{
  "hidden_size": 128,
  "moe_layers": [1, 2, 3, 4, 5, 6, 7, 8, 9],
  "routed_scale": 2.83,
  "init_std_router": 0.00797,
  "tie_word_embeddings": false,
  "learning_rate": 0.0106,
  "beta1": 0.9,
  "max_seq_len": 1536,
  "train_tokens": 458300000,
  "dataset": "wikipedia_en"
}
Below are experts of layer 4 (counted from 0) of a mixture-of-experts language model. Rows are named router (the router's row for the expert), down (a neuron's output weights, with its number) and show model dimensions 0-127. Each number is 500 + 50 x the weight over its row's rms, rounded and kept within 0 to 999. Numbers have three digits each.
After each expert's rows: "comes before" lists some tokens at least twice as common just after its tokens as in all text. This comes from a sample of Wikipedia text that the model never trained on. Tokens count by the router's weight.

# expert 205
router:489451370454584553453504563517492592550496533459521548423487424558489609404522466543466472472602472514531512492536448465360575591548449534482447577539443543454485501511468527572467494536591531432538545490583509445482501519497521424466500431468548386553497445547493473520494513515487456489484530556504486437524502482509457435553448483416455487510495576480558602523605512549451458499509
down0:461491576447431615473590483480453536540490545454490538425519413523467492542522543493545442419542544417486530492425444466497406512538566525502455511526530430402532564509444515478503422483486482490589510403414513530511559547603560470412481423470467391485472483475492610482467427502446541618501579506502605528560437504511489467524484445472547481444491500566540497556487518534568515530520
down1:424437517457490538482507492323482572561464543413427564439495432485469494584480529558578446514455549493529437436528511484506501476515478534545543396472495547554506615500496588490484466471455519443514529528580491532598449500443538364477493580561440476475445514495380437498517476456469494491408527456571500516523491471469493490440527498486463463496527552473521411541428521491470509451617
down2:496425519533459386430458497530517559527518556480546552450578548482561456434550507510541497504560571517523527542446466541450493512470458526472453460482527507493514553454534478463590523487410477430479520529550461490467438443531558452563574509597513485549549589437514480474511577469477482498525618466485452445613564424511508468537514341410397559488487565499518523451480407498382481471497
down3:596497498540504493536389453533563486494410506544494479472536496493452452505545465435379415512544566503571570514522497437548445481394482457494543637478505499551518520437466511536535477470631479447566537588477450449476531485531495466420510530492391622497555358521534462554419471453496439469547481529456509516444557506466495513462517503511469465473523580521546502459539421507552513475424
down4:554575399474483533535520560433526459515493514415612544488477499480568536460548390490522445478441517510500473496535524495536478383490422537503610513511543543551487468471504478452580456492462531544498577477521478455501498412494482499467416518518409389524485473560543506447443595508524537445495443433583471514420466518515403424523607503528472476575489512603570414459556504574504434493457
down5:432584479552457508566456470382505590496477453487488395512527523466493508508491557468488548458492476546507420531520528505468487502549530536446365466531544485489456608543570497537518502460622480409475536568508506512510471476408546529482613522479532475474610531541431521546512517516524541521519499436436640549483579560571459476449466504564434598422458468521503448466509527566540582526490
down6:539561525448505557449476588420517468569440513504552494511503450593488449451574470574539443450466526454522523446517538521494585544484465502559486540474501537462542495568472463566577545562492533487563591516514569541492560534531554532425443530547497420616479494504502515568458532510530529533526633534497433529492458442541387466486601453409630543555560475493591537503566498479467510554433
down7:403571519464544569476471511451562541467570417572533461412570466513573479407495349497494588499510461495499499494507526511508430498502550655423529539433487440514591437413364446547592434485446537506438515493512525510484429544536490548444497517554437535434543455475461568450457526486499462471514532471523468500412473503533453501521390507588540462521477543469474523497470524479485483503505
down8:518522589454510476490467552402434445498474549463498454511596510507570460568477541433464453542369391467505480589465465578426553545403547449476479414598474438552435439559463538519527527462485451477513439581558437481426506507517501533488447561483537455537520579470442531506543507501555494624573499545597461505488506547510454469475561534466488473587467495460494522512502435388504492550492
down9:493562664471542426561568533583390463526413474449498549463496552503504426473512541513346537519527423554513542543500399466463600561480447486505466520550487484438496445562597475468493455491510449524407467452497573516522494438511502415558480541529514440542487518430538574463479485595574461472553503529544581564519490461479455463541483477530546489578501513435474481498572492526469515444455
down10:449643548517466511518530529529521504565448490475572513467462502638575456541499564508529493622458469463471478450487523559511569470507609444378585557461467516497451519470524491448448452631582426471481520488502494433505508437432520533440476490460492534470508543434501548504539455490550494509493522474524462554455439523462520545419503444475495424547475491463376487524441513593550380509453
down11:502517572419453403574452470543433545464525580505592544507546494448559519500467464512486486518541522516511494481496532495536543536502466527468561420617542389560396563468450577564533521479503407555458504506472471483458533474484433419500513555484429553426670525470439504442522493451570497490476505481407525496427460449466447524432423523637521540522533526507441533485581468473493506496533
comes before: "|", "\n", "-", "|---|---|---|", "|---|---|---|---|---|---|", "|---|---|---|---|"

# expert 5
router:472466385411497496503528533474453623530459562393454505443515457550525493523475478494489444391585531535437554456648536501425461549498542422496438478473471533473504581538461504482537483553574503420521609472595500391509446528446521430436500516526505379519449448538533482578506491495461483496507499539531394576483455457532469506541485467479520468514456567554518496501481480505437423431522
down0:504495443449576536525472486631558485515408460517561487524479538450561452407485488498400505641556486537557574466529566469478504496479537461565413568521470476481560518414559434531544488546525512531573466471568524435526471549507445493414568552560382564536553506481450539527451479460509472365565582538573507528524450473465497505429551496439448547569514486524523466417488526529486540502516
down1:476546475523488445474508539447517479591585452450585573532437540585631509498449461498528444455477578501518548570512531628500506556415470536499512503532449530514513543594538572508484505459497482570531489456457545450577439585524517466504476586547521435583512522443510533401513540507489451434512511573554603423523506469475495530553453513474561448543428452554350530464519491480450440484473
down2:545475528457470442393533511553552493470521392484512507397510397412522535558528479478449551496481423544594555498529490508471478510574426579560496487520525444501375577502568457601534558471574539472479445547461535458442551541500510454503519526506541487482508399510447510447505511464523441522530465482484439515449478462558504567563536522610627543528561502464477566447598482475618489485482
down3:510536487495482591486504385454481445541404482470504504532411478538659517494471447484491543530582415498473381491509489487445577527388520438447583456491501558498496523474476529447576531537452439528498566540508507467483537397500499524521498610478498378456440510524378456566578477543466573538402505504439516513536440473477441483495502565491503501420512574498487518498455507535499544455568
down4:539609531499451541508473493535433449495414471512496606457598500566480423416521499465533565477499434388552452421463577421436601555518533497505444491507566596495535404525529518537511507511415514476539527478493495435497435397458462596505513455347558492499551484544491480541530515468519521572448523517556448544479499470526422541469484568421475530485478449509541452485561543459563535517444
down5:524553542509572520452441559473508456562595529446424584601511450535592492605449500553455507478506578431479461502521504468455551508484527606469519460509473484454548544614518477513443468555506580448527549512412518457484395465507608517406514460475620519423474523382507401533490462507407528519538524552558551507483405475472519504572506511489492566421528498539514517482528510487551524474521
down6:524477541477455523507481382395470439552514518435487467501543556455480533501497455467560445448515562449572525512568457471545580543499455573493398492483417595465479501474476556466499411566474441482485452582494502523585552460531462581489497547571411527496572439605464497537477531473577574547446463490536542474552438471533536434423537523380548428555523557451538538426441456506517460560535
down7:572521486526538474503506581439491499506578524523505475533494501454533545510491537500465502596442630564471457507617495585453435400497469505482480410416457451563500550552461535467494580455532452618486477450536486508496546519501450457624489494463496463488439550643582507390481469568487522459521496530535565582460506594547537555482503594481495437453591523507497535490504467479478577528533
down8:555369459515544505417471550460500452530522459487521425477496496468508489593497570505486439507482449463548504501493565488471509548554469549532500539683583560538588516546426527509537533481457574515518400537479513463503505565474537543503577436437402401456536487402480531535538537434443503486468471426500457569485486500482481433526489456554547470485586482556472565455558392437395502491489
down9:516623479513536524542579507471466482508546575537471493455568573493535538526535477476504488534585550554466489547472449461485432569551515480395588492560413550564538458481501435531385420536503496545615446471465461395473504431527520411550472589491502490496472535498445521416482445482508516498565467534555454421479591471452478550482444410475456522531426466517442454584525517544427544405501
down10:518454405564533523518508429610461577482426487460463454480444560569516526505516458560510502474538487378469501487472445404490470504571423498534560456473561449470486519468510566407478608443511454530538578610550495517542502496542466513381501555552460524599424491456425545410549475501480483504492454559490482598550444452500509537477471563462539525472529471424579436541477497603535470552516
down11:540538507584419560532481490461533476441573551530603466409532428526575509452547484497471462482515514488484581417493548458475390472504556558453529534525438515532530537485472451465474505557503491546662561515554517541545489560483541604380526559534478431526450533471507592449498582501515573436511551544542533456447460461535478519503543513411619465475500430464466494443511425534540516490414
comes before: "\n", "-", "|", "The", " -", "In"

# expert 125
router:552507461492489509450612538512535546577486520458410478488631429635409461463457401426509390484548512519470501556514550507448558515434523486450486514473467562515448461486517579582493485461551496463513560473519414503465415536463529469529546462524523506488427510486561473494613550542472439499508470506530434476483526507582423510488439551517438547429530452543488507510514527450334421526509
down0:427480441472480510508462461575440507464481602475510526524575462500496512500464535507550479475493507558595540501487606443450534514506524595637472502517571470525553618592520345434482475499496483491561552518519540461496553523407457443544474514575475404439535447579518461451465538419573406406441497569550514511459484491488524497556436610520448505553547445512532479496504488520513534504452
down1:568457498439504448506412537565549480509518522440566526506444521441387543547487467489463525459505483412458456547527480466497522553580411501531545474521483526520411473549460487577430518475535488591507397460553400560451440503516551454502507593517449537439362589434465443414471505451438475523502407459412486493509479527542492581453542498463616424473516538476514495458567451451509516446457
down2:458591477511505494486540510598493517560474439562553531473600510443444514485443451546489559477446487497492490609492440512522401449472471411563537498503508443532476448491496441476413587456518459444431430568412544556468468564501428454515507380612457439517459525501543456463464504507450556600520442366458545462416556496467415570480523499534467507553494523473531536495428514477472539560466
down3:512504546485534584475435485554519484495485459572534564492506466586481463500519540368517459541529552505428507502457517469459473495541567544473523520379499513494443486458467534488566525456526568499508587470446493423548515543511396595421488453514509552486552432534525516538465473453489480446554570501485523535410463523373573378442358512484513435546516471573569492460593537532569547487583
down4:482425563495489499429508526486509488552455501574454520500553544516496454509439461578532440443465302496535441407519508377497507456508484513458522629536543570581440536566514494451519461587585453480472467469473405541490479479484508448489423496499515492459526560501471439508397542485535411543526532491474449451425584443595444466602512507496495443531558550428535479463478494488498537535489
down5:526410581495513591469437512531468544421522426473468451508516609540481527529595501537507486450521517431521408452544543456488571486493431512558412407500467470637481504494467518579441558451511508494464448584551544499483458550543480554495516469570527503450595491437541571458566453440478530422473499429479518593456547429436559473470473575541457419467493478482401544505518435565498551536464
down6:435463485501485505421537607558559535436394497515599406520512559521448474568466535430561519434492544480546529668457492543466459498579537484472452549550444455476455509443409469488474474524469533512611530571534466518535550496559470540388492593518454511498455518408465477521512587518445464449410560417576513475508484559496474475480509483524502571468475446587480506571513549517523520550524
down7:499467525432536425516567415484475530492562491484636519451525520496512504533463472502511537517512488516537411461488422449403546513528447586510451452609535499504517530465521483519625477493582519435488566459444478445466563538496491459479505559441534488520571637388540436511546567523593428430535489488447517519479525500481515476447557516513541459605553557507555489434572419505438504589574
down8:513552507560516506461514630491494563513474539530462415566511532535476513453497443531467446503558509446491605561517443490472461407488509552463534432517441483487534474453414529495463450535434434512467449503610507435532519608456497443608578476534419511502470488416490525465443626452459512538471520333464478506533495521489447501569440455438414482472427437477543520541480421519509551486446
down9:532440493539439559424433485496450536369440525554489526569477543565526531537485522621532539482513557497467546555544527537536457477498405501509545386536465513459422592505447504471490486599395421515444508500499418550481408465579508596486448477473504530460555511420490472532422491430595525467532511531524438409508511489450514542527499483490573444458578496502477531595529546595531491534555
down10:528531520441517498464495531484604523503526525480517467487374504522489444540482468497515521489381526523489465479527540466522462511532421449548542471491469506495576483542485485487477536407567422513527486376498515498471440527396511556594511527424496472454486530436493518548472524532541557503488404470429476453473585477556463614541514536369466524558400392498563483345533539544432531426534
down11:520542494553418518480475543416535474558525481517407527494462478483459437549522499555585402434517475457433527424566497510534471511478560453496585466445494440505555566434539572509573480459475514567594499470602457438493447443581416502454491439468434520510470454593437648499578513576477465479512468608494490508431479520481530516577520548546508472504464581579465553580452459451493484453491
comes before: " in", " to", " of", " was", " for", " as"

# expert 223
router:606435471499529484508481444539470523520541536466540507460524467476507527460575449568467472550561494490497496497520404563428592632434540488527465584549420535477529526519468505588479631540589514466528540531528551449452421535412534474341487542524512410513521397559528494505480568454484484510485556435475376530566496483445495531458547511500500516432471582569509517496484556493502478518577
down0:456448540496590468513483580502475488487406538557452429550563449429449499518434486505503601459456579507477514448509466503440557599525551505506466568430464437474496476511419468403483528474547499498514422614511432457443509469492501509536465434463496524482561419559494478453707484524525553472444576465475391538489468545473551508509581500525500428489457508513551432554452529465506521542569
down1:482559440604453522549530441490468448457581522516499527531495569463490441530560436543511450573477494592531574448532600492538466530472579490542482510545466524521468560505508504465468529488471473477561554497458475540423498482556651440543544545363492487590493507544415544502441521407508449532563521433551479458414624473547465542515425462508496505458515378429455543533501534457568490534513
down2:428472481404481446419525567562530485527480556534549473454564459507471461487483432454586559493496457411466528575536431468429513535447477586523589520543422453484515541454517488511451417396538527487518529553488490474513506548400520482455589384510531563496539555451417508519564486499500522489684418512546564469437536562509539461460483483480485531484597527465481431450490517513465435561469
down3:372453523549441548534482540530486543449433537455571518484463530474435590547452533512634559467544459438471417421488460546525418449591466438478491519514590416573479480473505483467516470471440527552402426518513504500474444430488458509512477507513491416520391497530505442455494494576469516452554504493523463440475522543472510538391495407379450506422421556464454503468509400505482507512478
down4:441481439405412540449513554541483484383479542401493465508580542504437452440463469505459542532467567524485473527461547415535522510525437466522416588593485466517532488483495613468551488647488470498474463540540449527469476471555546536481468574463434500506532591430590492479440581449500486491530508558464512507467535405496462506542441540455476530430564519502356463530489551530492410513451
down5:521616543445467548472507407474450484484508480480470502516626500545550568490558537492441517551489472478547454450571518519472532459512523589414540622523466568481511447540569577410500405536439493540508509439467545511447400560489488483568412551513546567529556527476549491500557472468503516517445476499511582544602483598531470460433450523528442412527480481469470499605460444518479559538396
down6:457510468459513491473546550524499394530564465518461468458530494486543532550520484510458500479461518512474488582530495420558552523529383425555501434433490503535481447544551504597468541453436504520484500422525536584449589509590542593449467549511472580467545487502468539445544471440434485490525498435527428617550556456547574549475580488455397410517550489431581440496506463582521599587447
down7:530483489438509554541463480415490438440476473531495560472414466550503565522540557456526563419567462509474454419423541520480494462567499480419493465504477567498545524574567465545428377490572521531511576417524458574541473574518522517452556408548504528433473510512404519443455553475552491462554549435528382488412470575547578517547531480500534563544449439395541559542511466479472481576452
down8:484480567543477540484420460503469523430487563603600501503426502514475535578533534594527453462441585519539491508554536544536428476514491448485554492526432509528447546527554463534522612461455475497576525590504538448414551522501469501466606477367559511593495489494503580433434549543467487512552427474432499519507539422534576496508469516498470572453571546598533597563473521507421565513471
down9:527550523468547419437540499419620436428556442579531444423523509493500532451462518474572469464478460538503359520477450457613454503571474541484526517411531558415471482456456549450438500517521497533475456511450528479493468434557537496548567560520500506532479413496473469518589510539433488453517551476442466528454563394458459483528534482625519465566547543538524579541388573470490518444460
down10:444541561495537546499569595407611456495497504503471482373475527429467493576548446499441413515489519495441449509522556519547508573561459454485441502527473425454522514603575495482521505530561515500593481507457592510568514443568476543438487611535472504415508516579522528404517575477523614467494461442477548464440442414522437483496500548512551491425485464503540391458526460571494519508534
down11:483557471429448572461500541615562489556546485558442457397538426449449454561475462487527487466533501503407618536533513530524524453557485533393450498505591590477565602489505565458535478515513476510499490441520547434553475575516525473474514428449515478532537514553528454399483492457516463588490523469489553529578527456518566434537425518490524560532490418555550528451482418405493497527370
comes before: "|", "\n", "-", "The", "In", " time"

# expert 46
router:689461416516570448490525435487507555518474550415483523488573404485456537441513540420491507491505533540486446380494533521523484505495436483478497499558489471416456578436539561547476528537472530509407574530538556474391479457492523493493576449497601381544492432509533480533558560528426536562492452496575499510498505441403475496543492525448476540519533549515478436537572602457455484492522
down0:497439521562600504419586523592506399531553470474540474497559487475418519528453539524561509555469432469534516525489417443589488575570404472495549434558572436495510517495598519496436428472461525579599486530456504538492576572505586505505485415431527536512537466515501505469484500440516398477546481547502499385504513454521471584495495505525461580544596517505474524581588438562493500469559
down1:534544500496503511566509513467548567604414464566536514455473513481545471575544513431463498557463387466528479472513502413490566519485470509537576472532516518502453528412432461452535480498520464522549435550528454413531520499556422497440519506482557468424597491537437494478546434486562444615411541479520485494433555431518468448474496552609529332443490579523392514448487505419542497524480
down2:492498554572403468521444538400511464517478513618515501516375501526448527525496535603577545490480484516565493475508483605566530502480519526506479487463421607509473437445474414451537460428554455471482471517470535573491366503520450539424499491600412445500446587455533528479499479486474516523542454502495443409530514510440487498409501423523493505491623538567538569441439505492467439531447
down3:494471455491563403484590601420510593533500454441487476492493537421502511491497482390526439417469472398458523480412540520467541533478429464497482518455485432603563507536530486510544481466494536524480507399485480474580511599535452466529442537480358509458500392495486544493577488470538489428500504494544439442445436536437542467577519529513506565488505532453501529452465576558449572625474
down4:531419510496513457571516405499570572452496478501474463417494635451459553464433528509527524516419470430540547445606492540481507537496350500473470425494521524476513456391586565442491516504486493506505548519476510450462503510504538520486603475491541529541547514552514533474564455402488467502445620483571545458473485402551537517552497497562507486578623509435457434486622519496520486470484
down5:432513558518452577531398471528423543571601504495465493515472448512555419554529437504451478486571527511477603441532446462503486574479590454481485520418518528483597494478474414513528496490538449483462525513511420513504455495477422437494496503493470447501471514539525558498571509418568460538459519507453403488487533657544492458514543533481494415453409408527483522547458530431539338530447
down6:542390475581540533441509466477500559456534562563476420498574425457530490532481563454578422509450395478540389431501624532536544438511445519515547447516565517492469433537532560480488496443486544608575574543486490464506569419498570502459573489458499465445562473508488513502516550528551494484419485557476489450502507410434449536480572444480445473507575614411467499531526430546465496480536
down7:395428439549457536597521524418457424389531554500515447450527566501541459502453526476525536398489505450492493579458506543556499445622491491541448493438443619509545486512584514502464502511499518559422434536493502557508456475562559567394510413536455427569517520475435592476505497537503537486505526510448411574510479432460521477447561470482526556507540499466584477445601450436506493490557
down8:497465509502576554542485452445460486566475529469492524533376546536484548560514548478512507541417353489508398478421610530448480498551494443457456572496536508452401482601466461480498570508510495431524492498546516529530514521478491534419438434426439519442592427507457510548536426538443481493467495490434478492428517579473392509396551535491520545598591568539511472509536492436557487488551
down9:448463529517454515459458542433481458545521471489535500482484541404474475562417530521497472522498558446429543546578496521499500477399437366528492433509413548496479542449457506569443524516503517429462407440514535564490617522466546487592564505508569485490562518472525493520528581456540493529398525454582495425440481419361552451489467423581457449463486454466527585535468509486527557404502
down10:435496422478545467528560454444468466529500569449571467529451465415465474436526532535526508457329453442553400490468571519544608451518434565574544472520537527522484573554558472483436531478471561502525563565495521436545505485470568557439527559445448478430537492493483527550591573540474471520526514543479542543433443477458476535410433506530459573531591498456456524422584568466458563503521
down11:359508533458536520409566571543474493498472563472411503499507516497445481532387505473507409417421475476549549499543515469472406471524429547451455418508528560489528472436513515515534549595547456561551480491515608435481453546507529525542542471461520545499507503447433447468435502452401490464570520462480511409489408482573412433548531476475513442412459618490496491463603516502530525554494
comes before: " and", " which", " but", " he", " who", " a"

# expert 231
router:550500516470529543590512468435507565551538551500480566507509488526495430500574599450542504495521447496460502423552512541525556507494473440466495574456473571487532611473472531505517575527609522519388562512656424480483491448427548477530569483487497449548457497515523454456593501574433529465444471535549425545570542513503461506448549530460548500472429520549522467610567521522349503493566
down0:477483491488559468462516465443471453569553510462539503590487463480534506527464515557466538467454505529447430551602441475518442532483463533481516522327559407515461459478583506486548503406527543551520379493429538534477458560481612583489481535486536569585451500525532513486490493500416494422574384529522501553508452524464458514553568491490435564453453466567539598427511572464443463447539
down1:459486527470573463458428441597507572450457513615559441511525448510509514496530511384437620469430552480442462484456476423501507442555505527540507464512456553561491438474606561575515467483451480446573533519468370410436467609480407498458502501501447517426476557512531562500522469536467515553525500529516506530487518462486590526446482557481508574588485532475451457425611512441463537525496
down2:568560458567515496440583515402502449451519462474537515500462423518504419536459566522432499515494520518471564500594488585454550532461518544513580495476476494533459424444608500517396437465392494523472527577471505589521452583430488462483493456508596552477444527524564426423503594493458463629519542457525455516458494484534460408467433524456551531421550534541463493476448568575490503558497
down3:529496541539543604467512484550563517492447421487409469522493465462426536468537467539530465512600597509528388533559585516516404435425496472503501461494558552433508535522463443484482513428569567455485442460468556484542519418651520541567584482533520444496497486513458531545527521434506494491528528497508547502488597597407531541500523457520440516489472497524607485466545543494578606456597
down4:486471564463526595502526542460551483508532564453535546483483618509519520570504481461455446478506473490539531598538565607529486445422537587518548502562461533488482506539516432534511569505464456433537458492495511498490530499520549565528452533584609448456592535479493545496531513468535467482523495557440528473529507406430540565559520523470471423512489577559508502565369379503568344419518
down5:427508488587424482589534601492457441565567464502512523482399543524525451544552468388490500495470490476574397529405463540550468508364549511516617571434521458477418502469502530531474549550454575537527511442447485621415449463510473397470423549477558487484455523452515519440483490532494425511455472477489465455501580565506508496484507458503477453494457462516445463416538491431444470551537
down6:488405491543483515575475510463480451547582608523495415551456554485454425584540690569523443437516435467499419537452548468480517530505432461458471452507515522510525461484503592466535499547438492475543479450524503493575576487472536400507528466558498576532542482436435562432456493505473516525501593460475456545509462588544481524438485514460582552447547401423558509598487462507467494518467
down7:563436453558494514525475430395455512486490389529551533515397450399490467480464475477517588510489460565553571499440456469489574474527468445468486535458533466541442509493502577474513499585538523596531464540452525442488495565484447547561610521435473493444529505515451427470572489536439485577568473507442574446456441463412479457436509541489614477538586481486491544404526540496557547419583
down8:474396475434574427504614540364569550432531492551588488532510512496454509558443477567517455493475368537562458420415509499493479451542493486543492515522549468459525497469432513455479538501473480572560563582569405497566500527438486564537569560488497471506460647470463457568565562514465488452480536480432527529466501549471509437461501524485558513519516476448544525570533478529500610493578
down9:468484479490543520504463493492569532460435567508479514463507567502573595449524556490505430563482592478429366493422561479454506530501524455516458529509491544487592536457483579541416428499415480485541408534445388503567497512519508531369527452399503478426423405489454536466419433510420550542489498389468505453481584541558547576541474485546517533519510491479419477517538466494524550481539
down10:480466535491450462421507501481527410461590567573410505604504455514422410462524540477555411549412458513549487540509525459565594497497637547451515521437478596467597479453517519483485446527538451476536504583442465510549523480555511524511476507527478446426405504425486460441495506485475393494533547497488465485539462484432437515454488584543553437548533477392609549487506494478432450519499
down11:515571544505537464544504514483464510567479478503647429524454518491592502413472540476561536562447571396535491579547615482520500455632509467476469593408505480558519550524566453491470591440521510522543435454568512530436650538516476501473446528463455520527489396490522543468507514475494467410529518463485504516582434543488495533387440524537535486480516433413486513517515518534489536510561
comes before: " the", " a", " his", " July", " April", " June"

# expert 84
router:483496470445573494463512479514480515538503585447378499498607420537414575446496482412472485571507457520506451380499518566505568543495471512475448482551459515546464541467548524572554491586523530471403550540621489448448513405506446473495583509587532412610530507528587480532530464483429541490511396512511493478513544462468409577536544466486530563483515581566503515507554563469514489489556
down0:524439460495570494445503463532505541535502411445617494458479512486542435575507499389521410462541518402522499520492498464507533563528538486559559480520453510532472479470510479548566460527494413545514510481385460467476511511517481398557426567522451473582521434422383595514475474486535490563468343431394482473584568488516491479531481464515565464568552550460459491590483531460430486508501
down1:358489483488449523506418533499468533475564454534434498403390487478530503486455540546517501545502572488580489520447537537461597507474469493539544582443463517476461513512499412567588465503559512511477460518519519514527493508585511604536439495533397512554454511492474400467539480452582516386519581457530501533522467493529512616469454557511494430500384597621516530479467456537569531467520
down2:472435574438464475528411433514503547471450489474503481481444507465533479601529508420332486419463487532420502492359573572519514534607434567525460483567418503441440540497406508392538507510494515550557538468493517428506543540484409428488420499499456507502551558559575424434481471461572484482537509503551448513494452480511536465538521482425475494506491486524587561579520523483543538472534
down3:523470538537492484424507497482476506582523527555439466538410469467479455517624569496532456384503466435469535543541522532507435439483445581532502438434511572502535482461542463525563501575552522490426533537414529491540507494417524465529532496516383474486505517479528643576482519481497448527497522477513544596466531441432359446514519552447514494489540622555492532522568469543567628520481
down4:468451492458465488571583493466551501625555547504461524504508444454514535591489488442518419460373449495573409520433633442535488531508450466537482506509591535509547458543406435467491501403441466537549535403472504537546486541594531524580521428594474508561475548477448553540463503552454553473505443519537499452557560577566495506529494525532541577469572476424501519491465554504499598500518
down5:518526488416586494441600515501552526486525401540409468497431503431501563526492420498537484578562476443525528518497536470477489538455399534546487351479551530517470506477505452616502405416606484567554427472402552432519576476504505450470562511520562477407515427515464532562515528440515465490490489540498517435499451521547570502505526541614475443509610504510443505468472496560524532525546
down6:491422450532559544395506497469501463475478523463445466400449412499527439424539518477508433560468491477523476464477518514575476560454476552528479495443496483456582407544435533398493505532494571621546571455572472531596563454474517520496563488488529467385581479546400462485526616476502434467466578481537457517512538474527451432458590540477540442481542501446424495508538466529442517435408
down7:511369477536509523515474496354456368539487488498498493562496494537473629424459541509471575561394491517526487503466489463513455512541437593577405517503483467497516450545527633475491484469420558445410422448505566471528459459455451601512443501454546505537491500484447463487502460514409454526517603399465442548507479556516491448452478490557493509520558449544502500492518477448532541428519
down8:470482448416505493463486577572519487534436511593422487478487472554424573448477465511414531535435505515556476445531478489535484506442414543490575444541571428525504524388481558478515491491564614558509464462601463503483502512488423439583553492527483493512446482585541488558475592511549461486478533425609514514548538483475555544468533500572539597501586540499518503383451389552537521493573
down9:482440425522494479613545527506597504486482416437582521487442553551448406536469609528481502515428426524429475485464462500526480442565436519523432517450511558506456420510587512413519524589422500522494476512447457546411507550505547498493520575533574553494474577494484510500519524513420453525541449419433503506451370445556438492522445461457474549447512529537517463556505589471400595523512
down10:492474506506472563565529611503540468567541461364565452598540572476518540526497519524547535485529516476510538478496485413587540530453512456459565520569433543471486520404545517456486470573502508523528459507490524475522436584601524474501568588518528451469457536598449536496517472476512558547483564622482571478571594452476426466512431483592488491412575450411527536508498494500454432410468
down11:532447569534478440540529467497506479439554485476446473454444497459497555524496474502465526588567513411495491488492504500544383594473472457563575474492611436513484477484525442482486545513459577515606460552537531475435462453415418486368526473518405454505559467471470423506476475518390461414462433545496466425481452397572501507496493448524474497422424437610456458462503557493445471484444
comes before: " and", " which", " but", " the", " including", " he"

# expert 113
router:566467526451552523491480503494499513586415505433482543519487443530540587481580541446473484471554532476542449365488509482499473517482516496515496562434505508506471508509497537510578469572581506445458531460597381438452470458550399459515547492465503478483474538538545470581556526691521523474462471499645534537540531617412495499491513550518528521518504504456440577490504480522418485565593
down0:423620475476507504530513443463414378576426481512538534534421539543526437452522508518480497529436435481541514539456477421440501522474584494514489563478544416543537457524328500507512553554545549454543375550514547477505515518495454429500464411464557414473501528414438535506476523425542447433432502517548450487550557556407555438452571532513494428522533528570469535496488521476520509481469
down1:517461450507470403522514497648427486533454467478429507483425474505634473461583507475511511489495548524477420397540493472497477438523543470475489529561511493513470552476557397492552460452483499556436561455494489509462528401443531611554458526477437427491559449595511612485493508540503420502438476446480525476449491401566406487512428560489541501512599496496452507406446469468511468503575
down2:475517464535461403499549463484545509509594537514545502486599554448492528531525526476483531582497445593478453521516500451500488529489499509452490514487488625561550476487497463613491489576511485554557468550420612458487456476552567461488378475463483499554583547438488486527494476447512501447451523472603488485548583488521481564393489430564625404462493605428482555489515495590468464577468
down3:524401409462488411538485485513506508568486489522475480553453434551516510487542591494422594614487578481562517434467671471546576434501437550464513512444453438548524432496539506504538487505455492457494460520477589478454563490507501559438500569494509564529475504462447470559440508470500528461520574460494568438432573407496451562486513547526584593437544535455512479435524441451476438578474
down4:512458511493465475540418472542516442502616527419559526543488505560479545515503458544586614480529512480460502464657517520422601510423427667510557530429564522467451539448498502544584591470544491499515537592400425463526575465449557505466418520526492421504486459467475501410500500517485478437491547559510520521524483508497501479473549501478436510510484459486458567494506491470488564429597
down5:439451422561554483555593474475457552445533448481577512474482543465545474522512483509509621556467587499404448442427541546556548441578507520462552529504437572512446497547597539532441548481455511418448470508484525571423547390494408537477466502526448523605435492472522504438446536597519482454487513518495448540530507402456485581508434510473449578436532473551547504436447520404470519526480
down6:504603470513487529542463503503465508475418472369566423428482467516542495533396396494553458488579460410465644614480461488511493548507489516441506497404479524518434561522387453524439473541557480535498540483548535512500554572462515501473486517500449415497520549418430528482478438419551550526558441592431458485448463525537578482458603510526529492408496530465475455524559501526497493518482
down7:469508469472507519515467517548491511559625518483505512482439480466479546549497486444525462473481565482480590581468538479512524539471527505552395426488563577422569498609456480454532460463576590450447568468489515516639425455512433448498443464473426518514593503462461504459494485436521574478473492548516434593413370533500456431495511515434466557546536462547536557535574551529517563487399
down8:546564487494490544470516509541593549414491587432584525509529512533600554401504470594478469503503432437570433399500461499449497484487480516502453487505483558541553506472513528604515503503559508477589462498519512464443491491537543578456525531440411492513529529489499501460448430539573473497461526482449600424527614484547471533442495449477368500464463534537450532417508500612490352476459
down9:486469476468531489533469515425454540414428426512610415452495501444549453568475376445499511486473497526530554529436491451601494548498449503423482526445480500512573527466529491462482560499471480534460494504488618594526548497621470537503459468466393436547530508425447524492535518491473523515593525505554563458465475443471578487498623566556509519460418501451405538417511431527584539557460
down10:513573472515592523491451538454530542456465537495449524553438552484472514554449531517491540413656575512479463484507487524613460527558411580527518479496527511406526447385553499558401558522456366445481442492461573437511560531581511496507466519552464472534561409481454444506517476533483486538571410439565472561503572487531547454461518454523485519549488555412462496444470558489514555538458
down11:379489462455465405491538514561500487470529611591559531408550482519511525473475550546444543520523501544473575476437521461454539506446426512540554451596510566531450502539507424546446431530443525541603493470545489515468448502519531557585483459356602422569548524480480524485555526496479477483454533463489403496574451594417474459531439468497580568474532427496480509479521476499528569575519
comes before: " the", " a", " by", " his", " an", " as"